config.yaml
n_experts: 256
experts_per_token: 4
router_score: "softmax"
init_std_router: 0.028
norm: "rmsnorm"
Below are experts of layer 9 (counted from 0) of a mixture-of-experts language model. Rows are named router (the router's row for the expert), gate (a neuron's input weights, with its number), up (a neuron's input weights, with its number), down (a neuron's output weights, with its number) and show model dimensions 0-127. Each number is 128 + 24 x the weight over its row's rms, rounded and kept within 0 to 255. Numbers have three digits each.
Before each expert's rows: a language model's description of what the expert responds to; "comes before" lists some tokens at least twice as common just after its tokens as in all text. This comes from a sample of Wikipedia text that the model never trained on. Tokens count by the router's weight.

# expert 58
It responds to: Heading ends, closing brackets
comes before: "=", "\n\n", "\n", ",", " is", "The"
router:092137117136131118132118096157150112149101140147097109147132099117169139097122103119141120089069143113123128136134093132125149130099157155123139088118153107180139098149121128127115160093080139134147135151118126152147163129173135159129123096145104179088120101151147143141164129125102098081165144175122142120161138121051111090133101137111136142120140133108141116098130147103174140141115
gate0:119118102123127101128110168118176095119111126143133133110134072131070129119090161105091102140124138130140122151133121105123116141090130101085174135117136120145061143100129120135094121117135119132122084131088133126127126114118116171151177109134153139116057095117141122133108139134152103155100102118166115085078159085106125114159117132144146128107078122113140096142134112138094112117127
up0:130147122117159148142116147122142116131097133134105118061142113098080169107108113102133113139098124078120127120129110143163116138098142091072108083126134114150114157101105108128100137132101123093133114162102141109151133126104124103125144127180129133110085106089176176137129134152119112113120075140150143083077124158140126138180121091119154151107105139120131102160140111115106140099148
down0:103135128151132099102118138106138123098089178100094161153064138092151117146120124128103092095156135134127105130133125132130135141107146127161122159144139079121128116125174106110153077118156135133145152137123114124123110132123163101113104083128141094165132085142126114152140119148159130139141133093131180097129098151152148141120105189155115127120139116136093115160063082149145155144133

# expert 50
It responds to: Line-start list markers
comes before: "-", "|", " Born", " Location", " Type", " •"
router:074130131140157128153139130131092105105105115170107118141115114148103127120147160151133105157135137188120127104105101125114116124127152168129104137144107117150145117085076112092104154101129127179171122113100101123107146128127116075136118102130120148138162107167141098105109103079085123135142114119153135099204116098132149139098146120133121136126122127147148148060130125125132106092142
gate6:118187145152112118139083138129131121123081120145110120085146135146132147099134112096162119125143181117099128089140137097114099128092150171134163167164127127140071086172149138127145143168154164117144126150157145132107093167134093115148128127149113105157148110139123141146143091125110106159115146112121136152149159119104139180140125102109126090131102160157168139117147137087116133117150
up6:126118140095128123107155152139109101113116166146150131138094136088104168122129166149119144145134099133122130098140094088149131151127120108120137110122059126149079112154130136164114168099150059165127118154129137102117138164119120123157132140151126130143121117157146130149140128084110164111114156087124109103109129098166124119150126141074069116118116173105136112131094129129069131138098
down6:118132157119113098173094107141122091113138092129101129098110193107134124194160122147114145127145123175114145118122138149155146133141182099127089126128103197130143142130107122150083121116159127121169141136100121104079107133108152152156136140142110143140153125140124102154094149125113119088131116106111116103092101144170104149122113103131126152130113092111124155121105125127090121185143

# expert 0
It responds to: Titles and parentheticals
comes before: "19", "born", "18", " (", "from", "inc"
router:085164146131158122123093103120107154114073143129079141117101120157132121154166106128116078133090156103103116129121128120122134104111143120137146084130182118093156096128119109154137159145102102093141135175165139096130113155102102108093078131108119114134129094174139115096149149134152113141119169122112138162128144108122120160115114146100136122117097121159133084172131141119136141185129
gate0:158102128145129124086104163150191159167109104114143159126130119108127095135080125134094133155116134117115137180117131136111138129128112099105126107162113144129114145117159136132083145123137141134081106132116194126132118113122122116130092101129109126108160129129091148096120142118122104151129077113162182113105144127141138150112147141152169100144086197111179134146112132113145169122140
up0:137143137078127119093120129121179109143080131133135167158135152123108105140114134113149122125115124120136079137113146129090128143100093090136156133134142143122150101080139135137095173078084109153140171117106149122150151162132159123103152100136139110160130149151154120129130106166117159111139099124153136121120128066110127104117116155155166105140144120157129163171155114114172069133106
down0:140095123127095112131142123136071066132134127103155131122119107098124118130154089151115126133106120144145093110131167156157172070080140131131123114091120153135179130155144175132127159150140117146136118133155153127128080129128133132102176132125143153105128151115121124110125107143174146109115144134128104111089103122132117129117144177074148164123150125110162188110127134128070102128136

# expert 13
It responds to: Rankings and chart positions
comes before: " the", " of", " round", " place", " in", " season"
router:190108131151130148170160170133108140147110104119138115130130127099129141150103146135144139153166155157121137155141140171182141131092123135132075076129121137108168111135135138121131062126136118129112126108113117107157090130136126106103130140131120091094137154055104164121115149125129108086118157129137156141132143139147133136143155148152113110097134105092083100134081095093140149142143
gate0:122138129098151121131112146166172150142173133109129164133152161106121150139161135152153107148131140175103127130120133116150106144126176119120115105145143104140119175157151112131109124108135109180164119108133143130138105153132102125081105134168095091131087107137133112109078096174056129115100132115136152103106141137163122110102145119156134089127153141144110121060117103127104113163135
up0:134096096127137149142108113103148170153126083100151160150116141164165089120154116092147123127110138151117074148123149121141201110166115119183107116118138113163121144143136131165118126135123124144094118140172111109111128123164132168175153098114093192107144134112089126130127101102146113135108087147113146144162123099114178122125146155127135130114124131120115160156139119126117117139085
down0:118173158105156115108082073134078118125139175128085139108117138115125130128155107139110107169132120104149086131132163115107137158113092110100104059133159103133140138117150109114134103121120140124140107147145146133142096168154098133100113122101128166127104139096078129126139148118131099118077135101096084118105095135135136115140147165128139093122108127125087145158160148126073113128127

# expert 28
It responds to: Coordinate seconds, past verbs
comes before: " by", "N", "W", " the", "E", " in"
router:147120100129135131129124126106115129143114157102089164183147165145128113102153134112137141109125166133161091104115130124126164121137115122109122040159125129158140088097098139100146118141132163172133125135109138148148125119114143138091128199131148176122094159133131151125126104156138160118092121131144088146123135118117134144118125191143174120169090138136163109135098161129142105132146
gate0:068171140102139100114087180114111134144106142120130115108150139102147122100133143134111101131125121150137116138115126110186092147192180151115119133141131115145160110125146166158090077104130124121158137126174102122139123118114121130125130117163093125122110103144101169148150087122096163155135086125118147104100088116160115113123142125097107134165114125093130108140107120173119095148155
up0:109153125097157083120110138121129143144092159106111122127112151127134152093151146126113125092113135155108109121101159108143131095162184144122090128151116124170143115155140126163114093125092100130124177143139089082139142100098134109116090111178136118122097125143093199143132158129128141175125134142112135094100090140135088132112150105105126164150136122096134114160102148156107110164134
down0:136152107110122088140113107151152096113156122137106122105107106138172102126132160138100150130155121121153142125124102113109096113124111165156138108143103123176180102091078120147130102120162147120154178141109148163177090139131115083135177170089093099138174100112137125149105134141132129150103129147137103124112136130128129102124122118127121098106168144120188080136093120113120111151104

# expert 23
It responds to: Place and university names
comes before: ",", ".", "\n", " (", "\n\n", " University"
router:083187148130115132129110118137150143067126154159087123102153119114177127143114091167133117094096165138055116103148108124104141125146179152100120067151132107134145109151133101113128119131108139092132135143160159109124125157139142123106112128167123123095112118138176144133147132112136125122109163152106144139153113150098096107127095106135156141094096126149147137105129128124130156181141
gate0:134103115126143156107154130135104121167156101152117160122161158133143158163145142131124130164161097113125119130132170098125132124145129149128115175129150124091114180153112149134136094156189094110105148123126188149089089144105147078141143135119170120171124126147160118132131104148102136148128147114164182094105147121126119141129132080160127104138117115147160094129121122104093115174127
up0:123128160178149132103136107145121121120119128140112109123168136136164150184161124113139121145148100077120161106165153097083122099121138161140118158136153119109120159154144129114151114144139080113105133131133165128097095155105131116126134123098188127138154141148177118152152090131145137183107140116138174110112134121106136137104115065150180100113113095143147101141110115112137149139093
down0:115096118105113146102106174100131106132180130147149156122113123093073114088084151152146180153097135132099124136174136145142146119121109117123125094136126098135124118130173116104162135155162124135124144095122112113134073133113116159131101096136168131139145191101118109086108120097136122140115119114163121121148080100144125118104106137110074151178146122152133101134115137143105099149132

# expert 41
It responds to: Heading equals and years
comes before: "=", "\n", "\n\n", ")", " win", " draw"
router:127163133127124121145154089131148147140123131158092146148110086137124136091133096125165169111111135144144135158147093144143138164124157099108138111100106115166108104118174127116132154123123164128096138104117125175158141159163123164126145089127115121081088110098139103146126140103129123117137172153113134150121116120067126118095103147149140102126127112095088138128184093085185104117106
gate0:162140175176094099144092087147161138113082097128137109123146133106109138125140136147135112145140140141133085167144143158168118148117086105158135113123138142140170167139130106166119128186114138114128126096135153163115131154134135111138137084142119102090132113113168164132155137108095061129134149128152120131145131192116150173139154143145135113133142144149106143135123102135147170151110
up0:131140130181109110113167139098099105126140080103146173120176110117143144135082150133143160117116118145149132138157157118111128123141118116123147153085150130132112133116146139144097155166153150116107101107087107098136095106093093129187122140187173115124119102098134148137149133166126162088119135094137150138164114121159144130127158122151134144133098141119170084145132130114176142161113
down0:151127120108123136116123131125148156131084147161113150112141116115143128105148131138133127123151143118137133102136131152133139099118159126162119113151136101143127082157103140131111089099099151079139159116127072180148153132168172143138129089131108168158149112077117131136143133178178193101103158132125126116124119126126117157159123099143168121165167109126077107143138118102101166121163

# expert 22
It responds to: Quantifiers and numerals
comes before: " of", " years", " months", " days", " year", " time"
router:143148134153128087141100117150096116148117094123119127083138141125145138099138167123077125120145186145153144143163136166116162106113109146114121119127185141132146095112159132129130147133180136092134116148114109103158125164112163183168127103157150129106150133081092144114114167116135128089144152151130132145163139114161109129122116117101131108077121095086095142115123099095152160126141
gate0:156180130118121140144103149126125170113124115114128125170108129154090157115170089097121068135077156172125111165182090139146140123137152114104102102092089126113170148127115119120153147104132143146146099124136146148142097156122112134131081138125135146135127119128153169087129166150105145163140160132115171162142151168154150140149109109154130113152133126107103076116136124106119131126148
up0:105155142127103147098122140167158152097100129111141154151087122151151120128149126117116106126085145142102140146164114135123151150133130124088108123068105131132163123164116167150149142133143138146146066098081146141140136160091134108109093109112128157131141123136151133122179154147143182175121116105137151126154177173151103118140102120141123119174167148110105081142110127145103139120130
down0:111162157112162153132123119117167127107134174132107095135141108157131148098111125106135137123105131073135078097119130185086112143142162168113096096109099133124184101128082130169141149134099133129138165134147107162143098132150136079143101099129127131129112115149126117113165073111138135133109090150105129150076140152131152118104145093111120191135137133141123113164123121128122126135127

# expert 5
It responds to: Clause-joining commas
comes before: " and", " which", " but", " who", " including", " where"
router:121162140154090107067130136146144135108110101122129136133094093142115128135102088102137103138104112137131122114094109118136129124139088133129118077106129153140177145141144130125127160173110104130135090145144191103128140106126121123142136115120119149163115101181198156155176133154117135144156154115084105116154141091098078119113093107141100124129152132128113116138104127100174096116125
gate0:081124127141152112142169105156114138091145190100105044106113132160128130147127102121151140107129160134089132099172130147117102103116134159129087115160144133079144125139132128113145108143143126139163134161083126112154152171132149079131112147088121138092155116117126103121108136123112132113114087145156075123142135133120130134203124119144125143159134136090110134110135123126141120128157
up0:133128140126168107122179157166113106090132157095155112116119159115082134137119130104124125123108158144125132089099142201136083123121108167130100117147132129128171141133126164114120147138150104139133123125134140122143156072147150138152115120145109147112132098132138166153127139139138121102186132106155086122142145063090110104184150141139118108136161128102107125166094141112153114095151
down0:087156077147133136137147119127119105120136156148150128125107142117145121128127113128145103164179106071124160090104129138147087126158130129099162107135147126113109109152130119104136106076099133133139110100108124117120165137122126146155169103089124160129148146109108111117120172134130131110111153150068127053119094087129138152164083140116143146138149135100148140146098120114135062123106

# expert 46
It responds to: Known for, such as
comes before: " as", " in", " for", " by", " the", " to"
router:125139110132119093133093082078128106110136123161128099139183128195119120104111141115141137122138155103149159123160087177136132135137142166149088074115167141132170143126101085153145149170132116122126113137125133149141157123129147146152167093120129133105133115138152124120115101115124160134129146148141106116139168156146156127119121128181129182117105127119106131152060123104140090111127
gate0:164103126178076142110167141125138132088118121097135141097138096155057089109151077150152118082143135114130144123128129132081153138138143198114111134140120111162130159080130108166165112128102129160102119145110128132080140163150106157139099113148131153120172121149124124130090145100099116119110140117128130126088113115122097120133133127111143134130090116105168105142113114130132101116147
up0:104131133081196146144146087123125090136131151121153146122108138120161190141102154157099176127117132146127135138150137142152149161120094149132138152145066142112112134148115154148090121078164098145131114097125144146155114116100133130135162157095111150128093143120131138165144126134141169110145124131133107091138131110151114076145108095104109108145142088112078110091123120110087137131124
down0:126145125143172084104117121126173118098145088122141129135121129112117141134133079104098134103087138121075118214145121103119106128124126118126114126148101156120137162139119134088139080133137131120153131131164171133100163120099126116141128144115164089135124151125170111129133101162136090182135127156126179108162133180155136141147105092124121166133109132145142139155150147136172128146125

# expert 15
It responds to: Ordinals and act numbers
comes before: ")", ".", " century", ",", " Geo", "th"
router:111102155140150149146077124144116136141114108117122170118128121136103180128130136125126127130102142147126171168138138130102172084162150136143099096119137123130123146144130113121118142151136137135123088141071123094108106128127099145091132129104101150114131121103144146056131145113180124098082162110158157081136148106124137099091122132135135118089089122113088108145131095106112166119067
gate0:165120107087123155169142143181120119104147146130123126120127108135122156126108103099136098139156082160121114135122119089115103159110149114137176125132164147118073141106163091097109103098130120125118123069108165166118125110138128113134114115128127098125064120092104087150136163128151159115124128156143135152158155101117184113112108130138158139137128067130112144087117145144134110104124
up0:150108151103164168171147164165117107102159137100142134114080146135105166130107097120139127132136092203106122129130138106148139112145146126113118124135150111140098137125148128104093090143156167148094108100141153135101106117141131142132106157112148097101082108081130093129129180110156155119120143124158120115160117129136171143080136093118119109132114100085087160116136123119100129102099
down0:156117132094094103133112148152154164115149157151108108105116152148076118127138159125114126150128122106120126097100139126121127164135151108095149125199127096148171108143130109183111120131126163107107133131092139139105133098093138145097136108119131146086140104113157109196120087122144092134138140141114108129131155132156164150115159097107139124157148166146150053133160156122117137129122

# expert 35
It responds to: Table pipes and conjunctions
comes before: " the", " 7", " 8", " 6", " he", " 9"
router:099165171105150138095130137140116141122097144139131152119138088155150151139155169144100119165084132161174118113117107099115104120097114163139126159129082130146165098158088159151167116116122139073145099106144119124144080120147147138142140114134127171154096117090105141128142150118126119073164141155112160137162143097096135123144142146142154117095150155111127122144172137085137123108129
gate3:098136142165164073121113112147121104107133113147153156114136095116137148102172145115119136112135087104106111130116123106141119151119121121090132154111140127121118115135116131113160125119163116080130111120155085129070166128148154137126138142137139140143186094166110138078126067114110119110090100138111131124137084081107148074088122129115143085093092111133080139110143137132123149143142
up3:149132118144113090151110140138175116158135097096148109067154120125117144138135124107108122139129135130125134096133103126070106141094117141173105143172129149149088124146132112152131135153131124108084097153117090152148114127170160168122185150133144093119127114142093166121124109108131178100122126197123112116109116108123127171141118142137096089131133113169132155153111120161132151120169
down3:173129143083104128097131103105117119128111135094171188115124158159154094091132082149115128138136120152158149139135124141108110083114131119140140116155104132142145130144119103157068140149146128110136125110100165073163153091146107141140128183156122116164113182103140158142089133148126155137157164152141150144125161142120105127131124135182127130172143159145142122144131144118119093124113

# expert 61
It responds to: Infobox line starts
comes before: "-", " Website", " •", " Coordinates", " Type", " Owner"
router:071138080134167136154147119147111102130136116145104132097095126118094120075168158145102116134146143157122123104135139149122119114145166122112116143163082103117152113125066097108110132090139126128131099118081082122150141149112146115164139092148150125139163110160143134144126133106128160167105111120134142125158142086161152103103124090087115136104117123131183180111110154113129121109115
gate6:115162103145109076134163126113107114139153138139132111144119129117137142141124182165116151075175106114119144146101147155137142091172148134127113115163132121124130133118113153113076117105136145138148141110116104090130139102118134121147076093102148147146160121127169121118094137137157159150103084103124095123100105117102115089130074119126110130156067137077098129087127129089106120128107
up6:126129119124157074135153143097129101161103109133119110135119126156125146149123171119110091068141152101180133157156155140111137087189132137145124152159139111117136123114115161129121120118094139113151105136126116153160155096159112137149105109102115179102154103122156121179087121129146139160094065119152130135130109107098087100129101141095093103125106132107104120138151123109134119127090
down6:126121092100111144130085145173125120109113156140128122072126131138126125125107087135148127173102183096146125083123117112129092088124126134122129104192111110130145120154143090165132146138113072121131177126119120091074110145141126146113127144144139096114178167175140155114164101141087167135124128159134126127142148147137109119124153167163103118122123142130149145092110113146139118154111

# expert 62
It responds to: Opening pieces of rare words
comes before: "ra", "-", "ter", "get", "able", "al"
router:146082136166141116153133116119130132129122116121168167096148149162123075129132143131143183132076078142110119113141160155083114160128126111112154148117133112107111070122151124099176157157101101134107103107148127104127137133125165099125141127133168140089145154153129108133115124137072142140098147111143137100120104173146151123138146089105170127174145140134114146146139119127138077113105
gate3:092143150159140125175138128132110180114156085131164144147137148127078143141117144137119145180136091154120124110100139143135154171174139143122135129117124154106141106141113103118120136144140100171095105124129113119127130115118082120079099115091125139132144118103112137149165119095068099081101160122133115136133145108096108105162134132110091115127140133145095166115104134098102099193143
up3:071132147167137109152161116097099165129169090100147137161153167110058136132088159149092141140132072137094098123097138136135147160163116118121108140113116142135164111113140116107119136118146117169107096127138110127127133136143080130098108115108169103136148131112126126141130102074113098081096167115174120123124133111126129110137146125103119126144149145147124166115100160111112111166133
down3:118145152139098135142128158132154116114155105105119151140106096165118078169118147122145083141139132077156132101082123126099121177148142135137116130149173056146099116155133136148154175131152141103137146082109149093118082130122156125149116140111135136095134129149125148166116150130151137140137103133130166172144108159131180153099123102113145153134114127137187110103130112134112158143145

# expert 21
It responds to: Table cells and scores
comes before: " |", ")", "\n", "%", " −", "  "
router:130137153109137142141128116144133098107106076153134149142152166102105179092123120133105157159109106077120111097085113132138133119153145135119158107132118125120129140132137128134095153161112166104108098091091110123075169096117165153141140118143111137118084105101112089069117103123136133113156140124115156123104160117111085174156148165150143107110147092149174123111148128139149128153152
gate8:118172123112143121146129128147148106142103155120075150139117108134165122106095159119135130089114117125143126115114083133152090129123106099133156166136092120110132113123141136209112164088135113095115139114128147127156148116095117133144154139140156173109090150109120136109134142162153110139166068088120138139120171138112141138152141132062150151114124126088141116171138132133091079120125
up8:106127147109085086148141131103089120156100086101097155148133124146205149114129158189099128135150179144150177117109140131109117078131090138094159151106133137131102117115154153154105123115124124113145112117130159145136132125058114128117087117095149140083122131133163142138116140115138151107134091079145125136125132149118116118094167130145140131129102157118132106109155111147133095130116
down8:107129143096108095149109145133117111142141122153113127135119150095133077124135157183109111094150077131084163107117141135191137116084121089111141093137114095163169147135123134154115109151106138098085095111119145071165132122163139153152120102146117157154170126127160159144097130100146142133097103105164107103153121149109127114095110155148140116152123137099131126116103122112138122093107

# expert 11
It responds to: Prepositions after activity verbs
comes before: " the", " a", " his", " in", " her", " an"
router:180121149149100124130181127101120154132121138160132076127160125149120144138116147122169135139202123145152123087147100159136144115119131133135076101145144174141148144120121146139149127133113122119120104106125138162160092124151115164112192095141093116133089145086126150153127095111103138084114147150125126130122136145097147140120107148165144153098137136157121137135082101119163083119154
gate0:095160157084127099111071136129096132121153108165154135129166119110133082092108141118144116130103156169107141125096149117123132103122108127098136111143080160130127124114110160085108164106154109108118146167139151127125147129150169154124132130105108137125155172160146144142125115144168173145161146111150109092145130085112131094169159119113157152123137108185126128120170128141164097126131
up0:165152128064161099125135123115121132098179141171114130126170098111110074118131128098121153138136127138139125129096166181136149120115115108108120083151098156130113140149157151130105194123148126133099140152166129104143107127117141142099145099114137073124133140133134123121111108155143118121135184135130133152137141120128141111162147100127163169128175112158167155146145137146154094102164
down0:114107158094120149143090099125120146114135076105154124131092128138105125126105129167154110144156104132148136091153137127111091107169150149142113120150132125143127176165145126114107121137140107115177092150097119123069121161092135116188130112155110135105127149157104121122185141120116122111145102165172158122161100130106126142117136096113108099137150119150196107113155120153161124123107

# expert 8
It responds to: Predicate articles after copulas
comes before: " a", " an", " member", " \"", " well", " first"
router:141144108171118109108132102131119143136151129133140091139135138133137109118130164151157150172131186154112156143166119142147167132134110092133092123134136138104115143129130116110150166116104154123101074135146148172114134114109121169146179126146140140124157097163111161127141107145087096087120126095127135105153141138110079138088088144190134114103100124141070152102102100128124123133168
gate0:081105109104120154144126081130117073109115135103131089122084116126108120140116126103146130131151124112129099154110098101118132116150128178143092130112143102134143106104096111130137147137103089174145139124105129150166116190139069153147138064127082179103128149164116111100182103119114122147153139151122133122118112141163153101121132112110101141109137137120122129123151103095143117094095
up0:138102123126114136116160151126120134100093110128111119116118139169166178098135090153146082079163101097104171150187142133118142128110136121124158128146122176138086158101104158157119094143145089134119158150133109117132153117128122109083112158135140116117100131081135142158102143113124138127133133146122155152156115093101138127146148119109152159131122127116178095159143151176098150180133
down0:120143113090128104154089106127134120123132152134098128094114140132121124095120154142129117120110208158092172146100089152127089151121126122130152121127124091140175101122123108101107150091147108105119126165121134168103130141160121170142127159116175135104131106106129166118121126115151135104140154097109159123095119163090127140094125144165147129087135090154087133129097091124126076100154

# expert 40
It responds to: Abbreviation periods
comes before: "\n\n", " The", "S", "\"", " In", " He"
router:122148154100109109112120107125133104110177171144117088125119079139105098136107107094128157152097137128158131142125112085120116129154166138172137114110131112147148128138132145119137127150127126118116123099149132104091115116174122145153153112106140154171147127134119102097132144107167114165110193134110167122099151133124131083122169114102105190143115146128136069165167099118103127087141
gate0:133133148119120143137130106156157112115135158084119089092117135132087142140144132136120133143123108118154143135081136113092079148114130111133139110072097139116072163132136116151095155145081124150134094159090166122121120087110145129083108214139143104165148134108144135146159138117124124153122116102129167151092151148120177120121110116115156147156121145133125113134148136182135104142117
up0:176119168092100119182145122105126073163123135110108126133131130098124144129129107106155137113129134099125151129164116144143137124091135129112150120143144120167135107094084118125112157146078140106086153141081134150112185148128138154119116094138144138129125110158159140157106070098149121121145165133139132133130118135087104096120122117083163111129160130159096103152135106126093152086084
down0:167163106133130090111116104080099112118126145131093136106121149146167117094133129121124110118148120118118127210158140143129065083128149122109111185138144150130147097151093096129150170109136127125125141158096156103117140128141121134132147158177101146149107138138112161137107175140078157081117139150136105102107121129111131141135090123135097119145099116138165143151130106119156094109114

# expert 45
It responds to: Codes and chemical strings
comes before: ")", "_", "S", "C", "O", "F"
router:106168087134119118162111076148165127093102117078145160127104104092121167090112123165134132110144180131093159124082073096146113137119131148127156106124116102172143110127086122133105098136147153156141175132144120136145126143104126149112100091120121146111139144138163109121140119155121161142122163134100112109140124138117185112119099116114159126123120152127142095101136103139090147083110
gate3:134134117162134122096144120107168167145185162120139096120170115103101133105149105115156147159103112169102230110101128129164120137142109114094120129087107124137107160118154135116120124129153116136147093150110153087122129137110148162129135121123141129153148152123143126172108161158163113150109123120111118141128090116109152087150135151143141157142136113132163099128090165174114142114137
up3:125147156150146158123119130094134152124146152127094119113133136133133079159159103124119123130112144110124190158143146128130160163202167141170143152123129116141135105120157146075117128102125105150150108114109107098109092133171098145103141124113119084141152093111126128168166106134147119136115136152127160175072075135127094124111131145166122138117109142147136108139092119096151105156112
down3:132162109141141101147152154150097156136108147104095136104107142132148107126179135107163129134139157101146144078121122135132134127128121114129085095126096063140169123144082153113128151127186111138150150130108170113142116152107121112123152162135117129119105105126160105130159138133111116149144082171143183163161115147103100140142139145120135103077103123103168103169133126086115143120100

# expert 9
It responds to: Location and movement verbs
comes before: " to", " in", " on", " the", " by", " at"
router:100128145146141097108139125089134107136133138158115105160181120141137131131183138174111149145084169133156165128148109128114125096125177108085127072136106132111171118121116102147149145137148126119127106175106149155128142129116153147141126141124113086117130138111104130096124127072085157073134157139105117122112085155141144154101106141157139142117129114086105108131084145139094132087148
gate0:124126097077131118073131144134152117146098142129098114081130185157092131114156168126090118113093137129134121142168128162128129115139152126121104109150128122162142128115125166110145104093133131101137126101148074099169166098122127139179086128144128140106112170119159119169150132127088128116137133092135134118121169112152151140163103142092165143104152149113133108148182104148137146112115
up0:109103114150106148122169129122116109113084174163119158152083148118153119121144148138132157155161107109137073127134083122130099102127137181129136140092136125098106118099100129137114171115137140152133130117097090097113123072148147097127120150134081154113154150149163074119114123132123149115145088132111105127132103097104117098117128126098133179144102154122132127184151159101129116103114
down0:164142141161103152141126108104108149104147092150144090151105132148123143140146111157133129179135108090087083155115155109113103139121107153106126112065156143169069194134140109116131139171131125133131157119136134110105115102141158097112078119172148174139136104134155141150147085108127122147105148119136102151127132146105145097137124129111145156122117128121137148107176093114164121140146

# expert 34
It responds to: Date-list separators, prepositions
comes before: " the", " -", " The", " a", " Al", " A"
router:100139134138096112109122116133140091160135101105136106174111089148108110150115144100151140175133081120136058096130085099136118116116090114136146111123121136157170157147128104191135163161130118142155086130133159089137070120136112184145157109127126170125134128142148134118123104125137124115170111131149160124140118113109123112086133142145101108117133163105120104140173124088148142127132
gate0:180139171119091107173103132110124106145141104115059152105125142113126096137099137106147127135149117120119131121145130086125113144140136141157124137102112119046099139128177105143172125137158105131101123129108121148148116146136105113119135142149138098109119132085163132139145198132126134144102147102150093120152100187132168106123145121080097141150114158126127115119143140152091135118153
up0:119159146142096122183091142113119101143151096118116113147131140107065096158166113122158117138104095118134118111167103099143128157130127117163095127114146084123130151153134115145160130162128127133126106142170123124141104138127066132146160135139172094101116099107170140156158174136129113125141138085136120149143131182140140154133150144098109109111146194110167145153130143155129153131130
down0:133153174125141119138132121186162122083170144100137124129119137144099089136136126129139097121110139081138165111101121113143137146118121118168126147092137174093106136083119180084161135144106090158143094123164156136081159135136141103122119131141098107095140146167162146140153085118135127153117146162106106133143100113144124112165155104078160127153129126122123128114135135133142169084138

# expert 14
It responds to: Abbreviation dots, fixed titles
comes before: ".", " Representatives", "S", " the", " Historic", " Title"
router:110129139118149136098147174145067122159164164112156131153074123108096116147138160108157135149093132136144179105125146143136131122142145094154128091132124128151181120132119089102127098118137152151125119140123135092118127131168104131082114132104115106166134177083102154125091118125174090138103156141132151109139159163144127117116167117124112127136139127105128088109142091090118172126105
gate0:173125125140134132145136079090123116132122112127149124106161191117127118153179072136121139111145115108110130176154120160098116101126136145135124167122125143108102109151138114137150116167096126132079111131077112170129131125083166113119143152139163108135137131142078157138115114120114112136187120122150124145169143117155131126136095124145159095131087155125141164105108138122125151082176
up0:160088124134162147125196101111106100129149140126196103106144150101097125145183085130162151153114111120113153144143122154121134095154159111142092136129117116124161102161095092121146113174094137142082109133071116138125118103084148109113117160122153092128143145124103147135098130121137101137155153114133159127166143144159112106131110113137164111131122157091150131129124115120113156103142
down0:128107166113073161126138127088136099147132144082082155088101154185122122103161149130125130123109126110136128135153128116143160130156171123138097153087105105147164133150114155148130123130120126092128176114124111108136155101141168126123135127110130143138170128105116154134139113088163114155142121162142134142116106104175146125088153114101169186146131154106169109164153118101113119111101

# expert 4
It responds to: Sports competition terms
comes before: "s", " first", "=", " final", " place", " second"
router:151143109131114142132180158125101137138138138148121134131093134120106130107145121137114161163152133160132099133171089129169128149147121102158102145147088137127174144126095147125108121067115136115099068099116126099127070113134082155128150187129145099136081121073137123103081126150133141119142153118139173142107154133131134130160139125141168137116141092117132116150123103105164105148154
gate0:159138143140187115133129152175110087118165106147122075140107129100127146124174157141184112124140112137119103112148118157131145146156161133105102126155134157110124157171099129122111125115168142082117120127150117169093130132144135092152162105141122171123104166116117150120125099122097152137136102126133148133094098123146108102101141134133110099157138105128135142132078152132077118137062
up0:112134094094078181069106122068133156090169130125164112125170120125146134131106112125116126111121137116116166133093132116092118141113103118138164123101119117132138129077136111088138097151065081169154145153142126103164134123128156143109100116137115115139138102128143099134123150084149125147122127154121119148141173096092145144114116139140133142091087145132118102114166101131164139123145
down0:106170075140142111105160157090081131111129082130128106103116130103112132128116120126132139123176125158133109178146111126145109190166120137104123137140103152130143110113149185133103112106124127092122144092143100145089142137142093104148139175130131137100135113075103115157134132130101140098161120140138123106132144116149081130108155102132195136136171124149162125119140176118140118118146